config.toml
n_layer = 11
d_model = 320
n_experts = 48
experts_per_token = 4
d_expert = 80
d_shared_expert = 0
activation = "bilinear"
moe_layers = [0, 1, 2, 3, 4, 5, 6, 7, 8, 9, 10]
router_score = "softmax"
normalize_top_k = true
routed_scale = 1.0
balance_loss = 0.000137
balance_bias = true
router_z_loss = 0.001
init_std_router = 0.0101
lr_router = 0.000259
n_head = 10
n_kv_head = 2
head_dim = 32
vocab_size = 32768
norm = "rmsnorm"
norm_place = "pre"
norm_eps = 1e-05
positions = "rope"
rope_base = 100000.0
rope_fraction = 1.0
qk_norm = false
attn_scale = 0.177
tie_embeddings = false
parallel_block = false
init = "normal"
init_std_qkv = 0.028
init_std_o = 0.0
init_std_up = 0.028
init_std_down = 0.0
optimizer = "muon_variant"
lr = 0.00514
lr_mult_o = 3.0
beta1 = 0.95
lr_head = 0.00593
grad_clip = 0.5
warmup_steps = 200
schedule = "wsd"
decay_fraction = 0.741
decay_shape = "linear"
final_lr_fraction = 0.0
batch_tokens = [32768, 65536, 131072, 262144]
seq_len = 512
doc_mask = true
train_tokens = 481700000
steps = 5455
dataset = "wikipedia_en"
Below are experts of layer 7 (counted from 0) of a mixture-of-experts language model. Rows are named router (the router's row for the expert) and show model dimensions 128-191. Each number is 128 + 32 x the weight over its row's rms, rounded and kept within 0 to 255. Numbers have three digits each.
After each expert's rows: "gets" lists some tokens that make up at least twice as much of what it gets as of all text. This comes from a sample of Wikipedia text that the model never trained on. Tokens count by the router's weight.

# expert 31
router:118157132132101158139140171169121150168157147083100123163124145157076135111114091185094131141117142134089085091161095149160098107141138112151085096108163111162094187133101129109157114111129077
gets: " |", "-", ":", ",", " \"", "|"

# expert 10
router:130177185131117156133144130180094176168141168137132095165102190185073147136103112135106114183098172084100109030144134168126081091172122154153081122085155099146103193161133145104120184116136122
gets: " ", "1", " (", "0", "9", "2"

# expert 30
router:134153151125099160154146135170113140181137211130097086190095122188097167094094081133147171168109167102116077111144072169151053096159101179137140108119122085116124141153104126114147159110144115
gets: " the", " of", " a", " and", " with", " The"

# expert 17
router:130159152105111133135139147111112138138142170083117101188127152143073147100094086166129157136063133117143095130156113136176145134164068126184167108080132109155110137145077144108145165095122108
gets: ",", " and", " to", ".", " he", " who"

# expert 0
router:149160178135127145141167170188108147164139123108097073199115155138121181107120122164135136173103155139118074130143144128164090093153098164124110108131151089201117152147086157113158143141169068
gets: ".\n\n", " (", " |\n", "\n", " D", " d"

# expert 16
router:088127177094073188132110148175076158174146157106117104125127171131108161109092081156068119128112164132113080120158129129161099109172103176147098102117159118141099125144117155098189181134169097
gets: " the", " a", " The", " was", " is", " his"

# expert 14
router:105166151130098114134152193214126190172137199093148075148112174173109140118122125160096132202151128133079105087132095147178118114171074138148096110100125088147081183154102127075128166128144087
gets: "0", "5", " |\n", "4", " \\", " be"

# expert 35
router:126143175148133162193152156121113127119153184089108094158100187167115136100080091145100149132079142084115104129144100173151083097150111143122102116097159093160099170131100215135181136124176108
gets: "-", " ", " |", " (", "\n", "|"

# expert 25
router:091181162140121182144163149165126137192124163099063091143102125144098129084137113140093141168106162089110090101108121205153114103162115164182103103143156106178111194158134156114123189076153071
gets: "\n", ")\n", ".\n", " K", " M", "E"

# expert 29
router:127164176138077117131133158137121181154134149056108092158086164141128186120094143155136125137086138108047099080182119139141095126172135184112088096075121097143080179168136129124168173127169105
gets: " ", " |", " |\n", "–", " (", "\n"

# expert 21
router:133167182105119128144135152155121125170150170137110140163111161181096150104092092182148153160065150119109145094137113140190095112141121157173058088105141117167111142147092120113182162112112100
gets: ".", ".\n\n", " \"", " it", " out", ".\n"

# expert 27
router:119148180119078159135113131172104187110163140119111135142109155170134133074087100149097121152080138119121077099152112134152126096137120131137106121099127119160114180170093180078168164122155110
gets: "\"", ")", " It", " it", " is", " as"

# expert 45
router:090139160085117165115170121144101169162151205061067135165110180122070155114094082170100131133099150118130073110157133139136113109167122136145145113102138126131106188142116173045202163081162156
gets: ",", " |", " and", ";", "),", " in"

# expert 20
router:093128136078088158158147164153098157184152179114140088168119138160097152114099094143061164162097141130104107133145098194180135126161087174165123065098158127130106118149126155116131173097160091
gets: " the", " of", " a", " for", " The", " other"

# expert 32
router:113152177141125167115176152164098152141137178135097082146124186168099162068111114167103109139039194097094103086137103168164159095177108165158115116135133116174082172126121189120165188097160096
gets: "5", "6", "4", "8", "0", "9"

# expert 1
router:114160126125109131157174169203107153150134166130082070160112140153122137068134121156078147165059121087094092089153094179151100133148085195135118086110126131147137219186125127117171111085099115
gets: "0", "6", "5", "7", "3", "8"

# expert 8
router:124117177098083178164194148162134157146145197082099108122075192149098142124116137167106160177115156152099115074136095154151081091136113171112115151101095129175082165172123090094180142069136118
gets: ".", " |", "–", "%", ";", "th"

# expert 37
router:116140144106097152171193170177091180180162156096101112134104219178105149091126125155088157139091160115096095094149027154164112126168135166160101079096163108200136230120099159081088143100121147
gets: "0", "3", "4", "5", "2", "6"

# expert 43
router:126130186136139158157157162188124150171144185110114112134111158175131161148100079161092176123106127120106093067155122100143124087155104133187085121098160113178116186131111148124135167095159074
gets: "1", "2", "9", "0", " was", "3"

# expert 3
router:091114150110076135154149205176124122176137136143128096114139144190067149127133108174075113178125136124145088133134094177149132081167073181117066102100155061169105230135124126108153201102160130
gets: "\n", "0", "\n\n", "5", "3", "4"

# expert 46
router:138144157110094155130154144116137147161173134067110101120080140112042178144146131148111128173135164084049114095164099136200095107191083119114124097117158113161091149197105137117156186097141142
gets: " as", " and", ".", " that", ",", " with"

# expert 15
router:143169133123103137182212135211108162152164184062104093129096144134115161101132132166103146151147148104122078082168106157145098136137114149158066143115112104195084158153134137130158110131146114
gets: " |", ";", "|", " New", ")", " place"

# expert 4
router:094170135094135159172149149163119128159140172136113113158089163145101136102095124173110154149144152125065100119134153140149123099163127153142058097110185127145086177134116150125171183093164106
gets: " in", " of", " to", " on", " at", " for"

# expert 13
router:142137140111104098118150123147109164137152154139100114121131126118107127127130098138100126208079178050104136110180084130139121083158104202151076088123136093144102168183128142072167156083130139
gets: " ", ",", ".", "==\n", ".\n\n", " ==\n"

# expert 11
router:123184162156128183140133150160119146172159163103114124138116172140136113097093150188108173126123178115065115158167135132176082061184080139134113082134165104153098148165084166117146152073121087
gets: " the", " of", " in", " during", " after", ":"

# expert 23
router:118139153114143170160149147143118171125179122102124121101099140113121155115082098154095138166057120106113104105158131123149116117183087174145086091154179122189075178117110164090149170110121128
gets: "0", "2", "1", "9", "8", ".S"

# expert 6
router:115140170130127148169157203173095119186146178106085125137118148170125152105108092135097108164094138123110138162130111144116086070144093169160070079101170102147132231164115160039182140106153058
gets: ":", "-", " ", " |", "|", "°"

# expert 40
router:098150131179070141178155152168127141167170180120065121135114186187101123121107098141094139140112185101105073103154076165128076096143059127125089075095126111162139174121121136076133121137124099
gets: " |", "|", "-", " |\n", "\n", "=="

# expert 7
router:090151152112126150143134154149063141141175138083094117206077173171099145096074080191126158121107140115076098114148095137166121098157142130183130115071151120169137141155077122087158178136159108
gets: " of", " |", "-", " to", ":", "."

# expert 12
router:132168174083104110143173191146057150170137101133055086182146139162142137151066091174085151182119203117115136117166091133148089112141111162150129081090117093132118188194066134041162125102149106
gets: " |", "h", "f", "w", "m", " St"

# expert 2
router:148152197119133168174167134159086140119177169099106106182109198172121150105104121148115180125102128113069089105137107152133098080185089176140126069093170129152093187160092137135140116080140106
gets: "9", "0", "8", "1", "2", "7"